From a checkpoint of a small mixture-of-experts model trained on Wikipedia.
Size: 14 layers, vocabulary 8192, 28.4M parameters.
Experts: 48 experts in each of 13 layers, 64 squared ReGLU neurons an expert, a softmax router, a shared expert of 64 neurons.
Training: a variant of SOAP for the experts, 490M tokens.
Below are experts of layer 10 (counted from 0) of a mixture-of-experts language model. Rows are named router (the router's row for the expert), gate (a neuron's input weights, with its number), up (a neuron's input weights, with its number), down (a neuron's output weights, with its number) and show model dimensions 64-127. Each number is 500 + 40 x the weight over its row's rms, rounded and kept within 0 to 999. Numbers have three digits each.
Before each expert's rows: "gets" lists some tokens that make up at least twice as much of what it gets as of all text. This comes from a sample of Wikipedia text that the model never trained on. Tokens count by the router's weight.

# expert 21
gets: "s", ")", " States", " League", "er", " University"
router:497515423508465529506524509538514543476519527494538456587494584458495419455456462498514504483476428534510500538543444511413515541464553557511551499521577458561473449532428452533538436490488499
gate0:545513463518512585503498490401485500471555516512516482556472545516529462497448520472499467431513447536499558516482507590495437446545450462476490528496473496471510453474515451510510516502458541
up0:450485531475493409499513525584520490538444481473531528439529450484459531489550470535524550548476540467497455482505506393506544549441570521536503476511531520507503538502501566494498494502545461
down0:444563551462585535494531446498471525569456449439510499454488458522522533517482476520545556552475445480499465469514552553512494531479513570475532515476566447472477548435468448541454522489535485
gate1:494536502607473543471517444526520427543548500554484580514441579519532501452454550499522526494409500487471537507596526470449548440553449517478423460505509554440509531455538515514512437456456513
up1:460493516414566484516445473586478477482491524523493448493470495497493541486455532464495530559561478554467516506476476482539423575463476450441533491452481511462556520565479484447473450420548530
down1:441511503469518420584513530506538440431595452436501471538494524498509487568592518526474408538470485535464460526508496529449546558369504500513558513585571444503449523505506545532518457524496441
gate2:470488514505453533514594526477495577456521555479488515545539478466528557446561481518502507500477529464558473505478497493488456486560491450470463522586431509500453472465441489521430463495482447
up2:456474494505465540528561522472493560454547559471494517557546470452523541444566492526520509488484497460538500535450492513487450490539484429497492540567438506499446458480448490520433465505453453
down2:486480472514539543519533437534450496435497470538410405531479543520558526530474487511482573448575538509469477504438509478530530539509506580512451538464409556468496504481503523571482511571472482
gate3:589572544432481470506462480469507569456451551463514478547471517405385477461502480496495476475511441524542514540540468562487510535543452460512544511483460484564549489546430474490464518476547568
up3:418450486512486549523476497483477401505529436501470501433534501595533541526503460495507509458533559491454498446453514425483394502428564531555509485502496538475422555509561525503499473516476442
down3:507493528511498507481527561556540529495473496463494512551574459500484552488493493453495433488493499516509473546489534481438485531530577513496534500497517497542540496477501556470525487452515484
gate4:521480506481422565441517511526526574538494468494456486557472426472503521440532501640589515532535426532520572500455512493424525505459506463528511539513534459494588492511490493503562485464489468
up4:522482587507498432548491429469510421488491522504501559442473555537447484507496520391448479440439523471499442468529537492535548484552571506497484469500539497518488481543492489472490555472596554
down4:502448469515515480516510515478480544586470486504503493433537552549551504555461524565495478553461482433558488474518482468472544535527553430508517555480472421489523517480527514535547542567474471

# expert 7
gets: "s", " season", " years", " University", " team", " year"
router:497479516499460471476476491532482552451512492532459509528537602468486521478477455489552491556476505540463509508516585426518429539444516514524459559449483544500511436507491455503533488440545508
gate0:460520520517515457482537501485465399407476544470554538531488506478507515551458498483527527483543546488471485498485505493491471532553441543472472540515460559572526500530496509463458492439487532
up0:497559493566543432491533515476425462473495507522474532552494485490470520432509537484541483474482515422440583484476470495619544560498509568508477514509506514550465470480511478575430524493499570
down0:473520450533395544529490486471556532485490442496564510513468439515551509471479505500460577539530566532490515438597581498477503492510482471515528591527562502425539487511475547499435473535483500
gate1:573485487485442498544505426535570441565483589411438604547553478471491461582482525491507483477528512462498522450478629459540523538563508539518482573406470497508437469501498569467522471459520504
up1:452498544492529500476500563473463580470529382501556404491454481544477529477480485519493507515477490552506515509555389535466479479488518471463561460576518460528552498499515467547508510553452479
down1:540511468494500478488476529513520451500495534495526524459422576444489522533498455529495480593426478518537531459550458497522561477539530487519506518502499460498511535529432501501475549510444461
gate2:448540469435498509551588518539506464397425499446560452511507489560480460552466461502577581521487485470515514539519464406477497513462493512526547495465468558483461478490465480510486517443591460
up2:533488449525491534436449448531529528471501435475542515521493491518476538456510529545558510523582515580513477451549536512541573506448527520444481557502458439554508514445549465477487504434527567
down2:505498475518520554484509576567592527456504435493550463476532401527459475440502491523335501521488404481432498508545500514520471466468468493487505500448498465427478428560493477611480493436494494
gate3:476457508463537496439514541453512524472460474437570510546475425491513495518496460494522532486507510467454530476489472511502503494539501502522507459483487512514505479555535535484425489427451492
up3:520544489522481489534487472583498472493536518581427482433522566508482541480500547501480468496494496529530474515513541497505489508432514497490487535536487509487497525453462432523562497569534513
down3:485483532498542467516532502442465475545505421456420488525490541486493542523566445517529472377507484409495486519552520484471507445561480509478514479510520473491555561510467468517474514429538516
gate4:551481508517500482469459441479515563457509488439383473544534506475524515522484494482530437530502575556466499417486544504543524533496508495467487481564569460506545461570459473491546419481451514
up4:479545507536506510540514496538599456467485443514497473517515548530473474510489537498508534502496507459522537510566511436502480526509512569508529453454452483579490496561583594523457543452486481
down4:487536434448543520436436553472475499499519527429526511504512459495463519505520522397539513511455469507523520556478561494539446527519529557523519479563571487444507482525476482491517546519497458

# expert 1
gets: "s", "ed", "ing", "al", "ation", "ion"
router:504527456489550478476487504494531540450472513407482583487429477480524472519497415530505477553554571581486459524535481465443520457496459443436488535476530553433506488440514513594506509441512551
gate0:545588522508515434518481473519485478460508522462495471489529468446599555497509465464566472435502473478523485508422508560487471560513530515463525510530458436527470444558495442481517465404515511
up0:503537592471517419492480500514454501464468502441527495484547454452586546531515498493555499487441529457530510516455543529480474518521509492495527525516492456456505487515499451478474467413559548
down0:595545527473498486508531478500546487502536531544476407502494500500464512460415579571504466406478494459495490553467453510534500546525515520478408462510502536500417546489504468479556567438475482
gate1:558504488472526516515496545467491559529449526483525537485388533491525467601465476487481482487554488483539612480562550441474486494501482492464503520518548457542565504552452481540457502487463524
up1:464515498536535495474491466555550456490585482499474499513569512537480481425491543530532484518484527565467427522423425588516529491532565508488511498507523541486419498479553553458522526535524524
down1:478491534428499508474468557517467407508497429483459434442566543522507478472511521469493533492522522422476423453439534489452526514475558494443559508539599536506380466488527510537489466495479490
gate2:522561519469558387502466479508583495498470563486459491491495426504493428486450482483479543471525512477481502467544494409530468473532496500510477474533530560482568393544498531554517508513573572
up2:533559504504560341501466481491578515491444536480457482483509409499475428499451501495476541457510529460480490469559471426525460489506496521507476480550534561469552411550523516554517493511541559
down2:489499506502514450486568526480483451517439528531468500528427503512481489474458504454565485443582527588492530463537482555547542490520487519506507548522556559535521498525442458519521526481486537
gate3:528509464537540417560443505496545450549511486411544554430479497489519462516545458522513500445518515503564499548561503478453591442431504489487476534487538471522491448537522461522515556489493537
up3:521556519559523452436492478465520462514487447449537488506513513493500513545591430482525514442535463508546479528518517481423498481488547602474473531544437447537506486520539469503534592488458536
down3:571521561530549462468563519525499479506512526526478486512469499490529374503558478473477530459476521443453487473478460456456537544501550473533429491510527511572508462476458488511474529445574525
gate4:461598477492454462464532541490475534412456552477442514519472532471522441468475469470469485519515501506462603512574470457503482463453487430392524514492535439551460466483605517540455476451492547
up4:504468450497500445470436470515521536511459426537519501531545489501479580455547475494476572515541512593538488539548412579508488555533517516546485534558462503457570563529508474476571566508482504
down4:518575534442527572499561497532564542412526514564464533469455507483516485484570515487455412524533445512470473405482462494510498531488490477489478526474486497461524507458483464484511482477471517

# expert 43
gets: "2", "1", "0", "9", "3", "8"
router:507447545516535482497513466503436445527554457592609484588486501497468573461497473464464512560507495546576479440478482507511541497575481471493397468489484500414540550483492507485515485508536460
gate0:419482490520508397489402515536467499529523499461512501501451507469474479530532504436576524554584507544504513444507477464492424477483559516506471507551491486455499510499564503545512562589484449
up0:434477481526520409498388525542458486500505511479529518488430498448473467512541503443579510580570490529542513452512476455475420493454567500496468525544485483453520525476554515514528549607484470
down0:461511475556473444452528510573401487479526448461526566507471497499484440507592556548550457526486522487484457549538480480472474478410546524449464454474503535552535469590486490446536469465489478
gate1:449542533462582500499516499517634483517623545539549508498461501533522541521448526461497449532512500571476531535445501458560516434556521546440482472514428584482458492530555523438486508529466551
up1:449536515510526516486513471530629478548603586547496521513484485497544509550474492497504427513446498515497512509503497490569525474563519514468456475474442518469419520488525521451519511522476489
down1:439495522542448500480528496510516456502429431495494562448537445491452552465520550538490471521453467496523586560528445562493584493547530561516503553508478464509495494474472453516530514527482469
gate2:523543594498466437501551478594472517560444471577441500515481535522478489564546464499437469557469602454479497450484511515522513521493498530484532493496489556529567503518421495486508477572492474
up2:465472431475486550470457493434555479463566559448567505432492442458526495459421474508551522493538442535516459579517441523491498457533526506532476512515501447466436502478564528525490557418486572
down2:455496470553495540533506457456510561504500510458541568498424511450500527565574502491592496545485525478443514496548444531506481478561534418606516524492481464511492474481544550526546517458531481
gate3:497488485535501571462429447494481454510477586551507517487530501552452556447546547487512508525436499473576483427547538514466562532509471506530504461523547537466515466462511501437472531461427538
up3:511469513493503563466508489543488427514470571553499445477482498567455527474504571445484517498426501495523464440586492495493571536530479501497530464479518530440499466452499467417451535486452506
down3:471535446488557493526470478490422468406515435483514502430417539456561530491445524495499508503467503563503520522530514516414514435525518510501534486516539518553482459455481506513497541496546533
gate4:507540496523513484528505507535470529502494520502462527479491473486584546427512530459524482450477497443498476505449456474493507497581577576535526505514442517474590436481458523488521475484514544
up4:509440490495498521482534481464567497479502477501538456501490524506409441587513466536485526543522496538503517488539538527485498498441443433453496482482538491545405565498528464508468527542508452
down4:447547459549549512453517439536464474474512542494513519499510458546486411505435483453531519517533484554486469500501455491449462417494567493504541530508490530564419473585541531477490491519495567

# expert 18
gets: "s", " film", " game", " War", " station", "ers"
router:501484526473519450531553511558458508466520449538493429567537478460523502537497555525582527491528535541501568467418535495493468532493514518511465497556512477510478432495521472566467499465563515
gate0:568553554555489513527478548472452534526599540495446418454502539523536529478452506499581440506492522509517552545516531549460546535456503424449496498477473525535570468503534446541510480482523529
up0:492517423471451518508522515537590513470539586558510522497513528471501456557533515549454480559474529451469507513552476451532456535537530549527517480482497427486461540458526528465506484528476495
down0:480481390524533497557539504517533551500564513595493473453498504541553484448496493472487491502590449545529393582540495534498507475583516543458532526550490462440490484469487500540543527492520488
gate1:486501547490543439472574446567543474465520520507514522553489449528537536488495511457478443496528462499539498483472554531559522544556454549453516514520482483508447500597473466526460515478522513
up1:501497555504540452486561429558552487444522547517513514560480471509521537469499506477482452507521456485535517489481547522544520565537466544456523517529497481495455492616450468528475503468511525
down1:494469551456549483499489510484592418514588507502439495472459520516442459535448506502505595472425494515498435466530551483528510484520433544478505481573536481510474512563474456455432483470504470
gate2:515560527498468487501513533475486515509512439479499403535490499527503481509471529457526540429587467522497447520497395470408537583449547526477513483541473470498454511507457527450521544503486439
up2:482446477498543507509493456514504475490478564517516593455502503473504523490507477532463481579417535470485545489491602513600473397556468462530498525468519530491544487510548479565481471498518552
down2:447472522470543447556500548476511527533541446556452500512456530517542527488535489465465439438480430535509499458473514543499454527478516493532499492528528485498436515481478528554506483520454499
gate3:527460570457434567559528425545441436521460443511471515498483482516527503508484478515516486519520505562457490457544492520491460504409548478572526442495454503542476563437505549503515505445588515
up3:557587549488598482459550629494545555443436508475520484513536525577495541515495530470512468478487492443500497563471466551517465544511507507492470476507539493470484497561509427542489518522513522
down3:525531560475431491533523538572476483516486528467550475512514489552422502501456380482465537464545588571518459405539452516450487461514495487549439492507538493490497475500402477490499499473454484
gate4:539517491471511481513522487502529532492598514491521454450556478473529568499522499552432509565503499472586531470481486500540520494547530464508552496505492455602533476570561545527511466436518482
up4:449486553559523525474492526463499462548454570541482450532492540537516517480480524431531510398431459509413525519475496500495490494496506522483509516557492514426473536453453497498527535504504512
down4:496488506542472470456541450453478509498534521513517575506536527568488540560507482444489471454456455437478513468486517474486540552525491454540491519442488538468439490532529477499479495512531553

# expert 3
gets: " the", " The", " a", " New", "The", " in"
router:563512454520570457479530452528511529473509555452496488501484472478505459508485542496458495534509437541587468465524478503558467450445540509457512497468485416502529514517500497470420586465463442
gate0:553580470462472574500521425468594518493508521478521453520435453461444527493491466516469450465474529498472474509518422491487553497460501538463493499523519511530469502533461436483547508528488461
up0:495444492512486458512537555564469480526499500503455526438611502534570472574525468554492512531525461445489504453495553547443451528523489469524508530498489500468487453500524484540438510415512515
down0:501496514519501543494508462478501474511482519589459496518546497575508534509531511485510509530545492511476521520552547498518542430518523496477487564500501537532423515452503504450461512495487492
gate1:494501511534539552434486588510515511428582550542524560446466517496488441471495514518488493560481406541494576494509530450530494517543493485499520474528518494490495466549423463525512500420493543
up1:525548534512501509469436562473518488473498469505530493449482606527430424460475485491463478503436481533458476499485537461485561520576440502446508486442512468500477515502456511513433387476455523
down1:455479537481517506454498504496487485492509531442546477516417497558574513429434477556519543481496501572515491348533553497553540440448465490535506559523488530555536593501575534535587517474462523
gate2:464466465474583490487507513436529484553398473464481525489545518548470488472503532549511494534439485508474506511483379492508491553481548500520584572493520482532501546497558503466522497529422482
up2:470480439487542499478511504476533481526434493447498522477528523517472483492475514556462511526410495497491505493497388476487495562515543496507613596488543485538497554493575489466487462524457472
down2:503518498491526578502474527418487531550518557519453481534453475458477504492567467461524422491518521513513573543510452586510472507538481453555490578521508532517505471559491531535570539513492523
gate3:400495476485505526497441420573470554489460480535457528513525483457510484510494503499539480516539525478542509517505498417509483505486489556530509459554614424495543491567524477424459401471501550
up3:393448521507512525527490439599505516518489474526453469548485500458520474549508491505515501523467517481527505522527505445490504523470500532487506490482551407510445484523483522509495386532481584
down3:504482506537491468475528471503499434504473430471489552609463401422489558490429481503491531473457580561483510495496521481533562486493531475480554465500480522589467403572529465485489519415517494
gate4:494458602457509503507475533521479460502490519406428494511483505468546483588508473492513523467467545500489483494476563493500556523443463487475483587526569516508496542511498477496485527459536588
up4:514518386535467488475515469481510512490489493575559503473509490522450513419464506515492477519537461530490484488508437531512447496548517493521523435455439491495510463503511524482513472537496432
down4:470503476451523511516552512474480549507566635514486549471456516451529559586481520489477486513453526474496518564501480480460480462480523517488492510446507500555463467552477439518526591525397404

# expert 11
gets: " ", " a", " A", "–", "-", " un"
router:601463435518448587464466505469497497535466448511451490468456475494483541555520522522508498494482546430584540500545462531508489493450506478424489494466541529519564540427468485445494505474563558
gate0:553452474552511635492583559505531515505499504504492545497511508499481432486508426542498535575532556500505509571532514509475437498499490450444547494480410500542566512445474588465493426514429473
up0:555441479541522627472574572524497505487495493497497550493495498514484427474472449527519507560529535500526525550520509512438440528519491454459548469497400513521554521459472606483480448502452469
down0:518506508622495452429489476571540529515523401533476516510487501375485510532543427474486538493568498500520408491525498544454525499478499478504479475535511535450503501502565507492485475487527489
gate1:477488481530557533473512518551552454481505585528510425487480481491514521510541455514531462477518487486488508526504539534477539509590512439494533512495561537498507443526502454521510505471514517
up1:455475504532551523451552512530520442486531583502537438504465484509559533523515480483532468434538482503470534483479576579497532484583541435489510542501564501525503439516520482501505501482510524
down1:451414475463498495440513553486550432478500457477517485461494544554494505563445498524503495467480445386470505471470463491501452485527499572473512500519489488532498475464485463497531459545595510
gate2:512487486459508530500527469465542474547486505513486475549560498530597435457484530466486517574402524525538482532466451571525446553537544493439499527532498465493511434481486485434490451514546544
up2:488510522558499463523484559523453497461518512519520524438426477470402561540519450526525491447570477475438508462524528415484559447456472531524490486492516554490478547509513507556537548472476472
down2:563441529503488484527559549546452509548538448435480567526530537467471481472589480554553519483513510499570586513477509474498545486478601507423469463518456487513492525470455480487528478486485504
gate3:492440527467483514498443469452461476472490466503502518431491470537507478460519545520497464491434456445518629441638457526442418511499523458479544481515532533456569553513493475530491490523484513
up3:472434519428499513504454466482473472459511467465513463514489471505512514462540563503523462473460439493525583451629464513477427512473537477516522475524522509434546514499500526523458485539481452
down3:466495520498491509446522473509524451506485476511591508498577524540525501395461471532503510481511457484545493488449487539569528485540442455383487479487580459538529459522542543527536470561522459
gate4:526492461544469481478512415477548459487544528497516497443408560491472448510457512544517539483457547407543576489508466495578547437493466473472553480490509526486531530553466500517515533464431522
up4:523499519481456520424509506486474468514527522466499423346474534483500435546507556473430558527468536525490535503521489490500435482448501501488552515533480395501531562513480510474526467446565475
down4:372473530529395558547503547490519560534500466591496475471504486503521609470484508491527533482469493491528510454497473466501587449473514543470495498499506502466527484491411507542519466492487419

# expert 35
gets: "0", "9", "1", "8", "2", "7"
router:488503574467564463484494536529460468565486519548500513524539523528477462476555492531456467497485480469545469457517518540463576511522509443553512491483528462488558420506432476554482442522480487
gate0:454455516515513422461488441458380453447435467546487478540578459518490467494479481490520437550502510507561475432483466495483504435507407515485495484498479440411470509448487498492628506481471498
up0:518560496479458565534549541502574531512564521475528566455449479495556583501500566547484509460469501524477537574532503534529477585442571538478473539501502504613544488529524526505417429484498485
down0:554488485489507458423517425498536478522502539437505498451484550487508459489445534483508481569514554545498566526503485469452557474523531566516550468460521497533476457544469440499543459475533479
gate1:574467520499504524485568531543462541528491492462489464558478520477464468530542477529478514479527470405553439508506567483461537440514506463491496421516489457507473481437497506529476494448464554
up1:534477548562551534545432535508511487464533499507492425476512469439506444496536460540495444471423508495467480463495450502538496502548519515526609503497474431522459550544556501476404562498504420
down1:445507510452459491534470565501478475583478510454536561481504481582439477484513444506553578580494501545526446439464572497502512523440511546493465443497460496557541465509511523534477481484587501
gate2:587507494499494589495474483536509515517481432472521532544542434512518580444511485554483450538504501538535527459495438582535495479462512415490403493438573502500477456550449529478555497541533488
up2:420506520454490437502506489457501496482546527526451475470513523471538426534515515534524542426493522462489494532523528476462524500528490567492531530519435460489547477453549459483462427397472567
down2:526481442434473460477561546491537539481527484539505558493469514439546527471525545497475545492570483519565503484465500530455454490487526547430527542556424464490514540584496482518502441485546512
gate3:481584538601494479425457485548471470554444555498579495476547482495481571581465454483436475447431562486504507430481577488513455547502531480538510604571480450522477495542504540495533478557499502
up3:490581547655509489474480468540484495515472588519553502434537471517520566593472452535425474476395558462509489447505555480509496538493539503542530604558459452531452497552511525476524482543482496
down3:552563546513485484499472511474532469468534450463459579432551499512558492509523480494495533469558468488487477545415553493531477387473533498473491430510477565497484477559525515491492485545480439
gate4:466486495509514396452569508497481530520496527558519559493471500452491546484532478536556553498429509508517476498530448459490488489464475449490522515563477417446544570471515520561426460506504554
up4:520540506476487589554441471470515488484530460460483435481524505574512472527490544474457461511512501481490506495495545566516501481507495530506492487438512561583475442536474452462575559468497423
down4:497449482526475524488481437577536461540507513531542536535563563536412445568465433499494524462458492475489468490390595458444444449506519463506503501474490527490514536492464484469484505445574494

# expert 5
gets: "\n", ".", " \"", ").", "\".", " ("
router:445510518485461451484470541455497473503606547531615441522560487473433450491510558505484454452501475474421544535468564572418504589468494552508498586501469509494436549443544495502549497491531404
gate0:515521438503522471498572470524546481466470523575561572501506445496499493473489557508447466533443536531475489480495438504472499513500530533478444484498453533505502453475532475473496477553532445
up0:439522576553460462611442502452490493531478478545535505465483522458503544499529467516530475524580481536494588493445521506545476532442466489526598503451565480537533520517477547484426480511500511
down0:526475522521509428442506495458493483516491466478478429510473569534498501459496455527549484627471581456454440534519489458400502490499542400422550446500462490490514469479427534505488544483483505
gate1:519458510512578527458516569458524521456584571532427583527511505413556506511436525398498498499528486539498540514501507521497483600450550491511537484461474458543465611486494509541501465629526501
up1:511503502492516526452505564468518527457587592539413549522506548417566471527451532443469489487492465532497515524513472502495453576451537517477552482476469452527446604475430488538499446618543479
down1:539539472513605516478528469492490516525507580458509520565484596492540480524452498451525475575456536470540430512585455489480491549519523412457515477489532485540516470470556519507480499595457505
gate2:452578519439489581539480557459459439422474540547467503483478479580497493545562517523555463541464536479485587575545476598535468499537509496497478514439473541466486440463477534507543487527462501
up2:461534506454457589551458540484479458409458542560472490495479499575464508528533517524538481515483514499498594581562475592510472489528483480556500499465499545445469439483445546506535457500497501
down2:490522528542473420546445520507622498524522534527526454511540441490475516536442443517537527523500558542498518415483466481478472486533543476456457463514572481587486486424493492478552650484481466
gate3:476526503552516498507515514481450498485490470503521544539467478556457446527476520562463528431541490467494524503488554529478495555475371492513497519516514492531492473415530474477464417470507548
up3:495545494523513450501479509482467481487488492537554519555505454593427465488487485544479505451528494455524516502486558535480481581469388459500490510508508487490510468455513493483447410516492551
down3:437476541439501437534485579500570492517512459532621506394494529536473528479479521522517519557483474555517471460471467481516523468538565511560521526524445480536520523492546474475515500451589454
gate4:574467583552498575511559516489508544461499519497578509539516478493485449493517453494495444504534497421507613487481538467480517616460522500526451457401473505496461500511536501522522538532523560
up4:587462588533503558510545515462533543446500525525570495531518481504458428502514463490490439531529505440496631490476547451449508598447517482509460468424487526513483501508528517502509519528535561
down4:501550445533504501465513435473440494564518501515463483545514449558415485508433474485522517488493504564498514518504484492584517535484454526441517388477532536518551514568469497488466511640504453

# expert 20
gets: "\n", "==", ".", "===", " ==", "---|---|---|---|"
router:525482504485532508440500530536547500472554508474506484503472563482497488469463533424500539502528434482443464583499554453417517521455502505550445530465457525483576503530564523454488453497468486
gate0:475444564482460563416487521553538500479443594473523506567515500458533415487519494496504499499499462500494516414507522497509530522549517455482490556481573525437496545438544474521481456473508483
up0:497502472495445536455485518541511497539476482489480551378503623493488492431507508546495530459467431491480496551501463553465521504459513514457494506474519518535583482472492436557548545497565492
down0:511501518468449548527571480558535446493577574461480546536456478514502563529508463452520514501459566532486480544536483509391479398503509534489477568459516485440519493518527470484435456448472478
gate1:626540502577512468581548532583449530432519525467494514475461573507557527494547490502476475495470460521499509584450491496439461480466472491506484523498494518460501574500484525521484501448542569
up1:628533508570491453582546507597448520440501523482485501449485554499525508513548471521478503504461476512506499581469488478451480470474475493506507504518483492467517562484512505518496490456540577
down1:536584476521496486473507510506498400438458499552472485482442492513490475521458475506508588502473530475527493526485471465452540513508497507493491503424433472515501528509445460449423444468472502
gate2:539451485516517478504506521490513523500512497477487541458506529506510494552476405513500549500565518524422503451481559500515454472496537539541514503475551484519459489530475532421438551516395462
up2:471540500501484527510501458547473499520475527521556484518506478481494507490512567465516453488455528488540502529510435500483592545513489457444440519504469507495564528448513478599566447495576527
down2:576569492507489540468474613446517533466497484487535548536516437601512509472476518462482537492543518536501502501518536387563475496507443519550512566500489525495518492436502502564528443499533462
gate3:459464478481477541536515557502431464459450485528490543503543549495562547507558446447422521596455428498488506513502479496563473563503444521488441454448566454517483522511473581480497511445507470
up3:534502501470546506476506470486538503554514476508466486536500484487398440480490546532569495416438558484518486459529513516399476478489572464526495463537408542475533495498563387544476494603533527
down3:467547500569460474476512575487506490442506460513554392544457543476480466425492541491527487487493501450461503495507559564524550605556464496499470525516487512474495505496538470469494519572510462
gate4:435524487568451485469389502460513455481525483550502535456481548511569486505519488484508533478524471408508477530495541492457476519512530425497452475478528563504486479455554503544541522509496446
up4:424476567542473520446420529449499470485582513516578593478461502442548470515514483455470523454540535440498459526445585524476498527512523453480455512491450499475501444484550510602522531470522467
down4:469545436511469481450517557554573447417487495500586461557495436557544530511447457542437509502522520484499457474543438499560573480533463501481511571467473545547560503477489434494658541533521510

# expert 31
gets: "1", "2", "3", "0", "4", "5"
router:486494518483510509484513523484439465588523437568588474552468526527437481443515543490498569501440475581550470467518479507527541487478498453450440459471540517446489487516455516499489455537459468
gate0:554474442554473473476441508565531470506473506507574447466505487500480502498525554524520534527502472520526525501557589584556451544582461457489521592478512528505456486496490519494501547496539487
up0:453508532430518503513576515425469559538516489484424543543481493483496505536495465485490457475487533459475459482423424425451529477426520531524475410522498467497562512484537451502507446504454490
down0:518498497557437505516472577472480604459483530504515518570477555473524508488537543442527472535418533541508499489499486445541476547460547446540470500479426444453514562545491501499564414520527488
gate1:485486444454481469507364500471522478502540485498517447456517533460525446500442519499535465496576476455485494527521516510516487501558507522524447407512564481507508459461483458502521515472503512
up1:532518557539513544489624508521459508496463530493471554537458477524444577493571480495460530486441513516511510456492494506482510480448502463478552571497424526503480538523521533507476496519502482
down1:458478522562515434465531552513451491546464504476539542477504482536494390548505516435524585545455548502540585531493470468443472559550486515452468455530537460533482509530523512567573509502500476
gate2:406511557499474502503466556564545488558494514545463479511506474456500423473517488510461530531473506539493485549558512531414497536574514515462522504401485461434627475473548492487407529509521496
up2:430533523453474409552480518458555533609553509529472470458533441471470462496511541484496600515507425489440471596546508468398506525491454531506492528486487485479568509422520528502497520498509539
down2:492458487477484483442520485479433457533534505583424443525483463459492517479487459509438546529507520551562546545522541491474538522506568443571532552504443538511522547506502488496533442470480557
gate3:567574476463498515555523563516457526467553435508517514485562513536509512516458528469483543545539484538416486468457507516495496469472594489422501478548508563580551498546461411546513490560431551
up3:423448538534509471455447434480532451540437557490471500525446507463467488482555500542545463457479532468563523548526524490520511513524420505563473510456477445450460503475533592474485510426568444
down3:505535527477488456515540502486477428571511484537442554512531508493582487575540456530502515504487517453490488542491526545519496514447458489507525523429543604474494564479488453517495460438527339
gate4:450508543539484539499474467452501582431508490511528502444523467555485594465463493562508529504471532474473473543498466459478568411484506433568547476485567469489464448558491571471466429471476530
up4:554495475430524454516528552544469423575490506481463522559488529473511407535553510446505467494529479535551520442479537532539418603497481558419446525494440537540541553441503428512529565537517462
down4:490487492544509502430562454528516509576489493454561503485488499553490420490489508495524507474596503446544536466542506488498501514511535462463482567466507561525462511474504486474486486525483568

# expert 23
gets: " |", "|", ".", "-", ":", ";"
router:477482508535516522454522470511501529567496511466559561517543529528522564537553463468553528542550536535585530542495565410528461506515496479508477580544510504468549502429563541494434529589492454
gate0:508477519490583518502541496525481510525451607523457506498502410498551525441484506475519501435515525543468486464454511477473458491570464432494528469540488507513512514506495484478537577563535486
up0:507511483524427492492460494477518493476546399480540489506481587486456450559520494516484498545476482458536504535530494546534554504444524567500482511437506484505478493491520522514460408438454524
down0:462461422497469518517460457559480545605480572450568423482471502476486517573511510546487519498489487549448478609515581516506495488552474482542516461455538515504549412435565509497529524446446519
gate1:586489516464466561450551467444512504492524515524487475412509519514539542382513555507530533467509456502537529442496557545517480458465442459576514477461542556490528549520432510488502495527498540
up1:596493519467453566447540475451500505482513521527474471414513512511535548386529549492529526457508453480522532450495565548521482458455450466584520485478543558493532560516434508500504489512506540
down1:557439423481527509442448455470442491428480507506470526448472513533423524486525453532603471453474452509488482545458474504443527563506472485478480474436557477527545531461436523504434519548490603
gate2:523456465499539465492562402544539522456491496540476495463486517515448517480452562543562495480508485563551518476513458466493471452507477541496512488469506529521550479551524416559508520457464468
up2:486550537506462530510455592463467477534514498467510515543502483482560474516526443467436505523494508439450476523485557547491538558492532454503479508535499471475442521452467584443489478550541532
down2:536501480519447514518508453474530522496479471487517535467505420545443519503521541490490519513438514546474451526527501537442522435559514460532506499547454475532475465505553527578536447564547506
gate3:529524505506519442444568478495576493477517503531445545505474483484511531526516506606501520456492483468495508433500448541554507515508437495490554569500527460576491468511506564509451477439487475
up3:469458476463527549565396482508428541559497493498543441538518484511455505490463498370542507562540457524517451574478561443479469472502520474494456450524475565453488517520520440512572544560536543
down3:504524481453534459580464496553570512531508556460503518422475494549409550442455441499422418459485491514398521540552589451562489519528524445531563496548468525498546538433495461488453469501515505
gate4:487473475476515477531554520552487530517533452569540477444418541561512455473461507405481561602428451555494525495528490526432429471495532475498500501459487460559528502510547525492502439519581549
up4:489488501432505512498509589485510474507453454507532554432486538504476526507514543409547553590475460566476473479562526511470487528475497526473483516449463531614552549471520519571458535527507485
down4:530584481524547435468466536575486533505518456565534400475496509470540503504496542459476510502488495507512437466484490606420451538531522540468474495506561442508488473530531485476557558463519523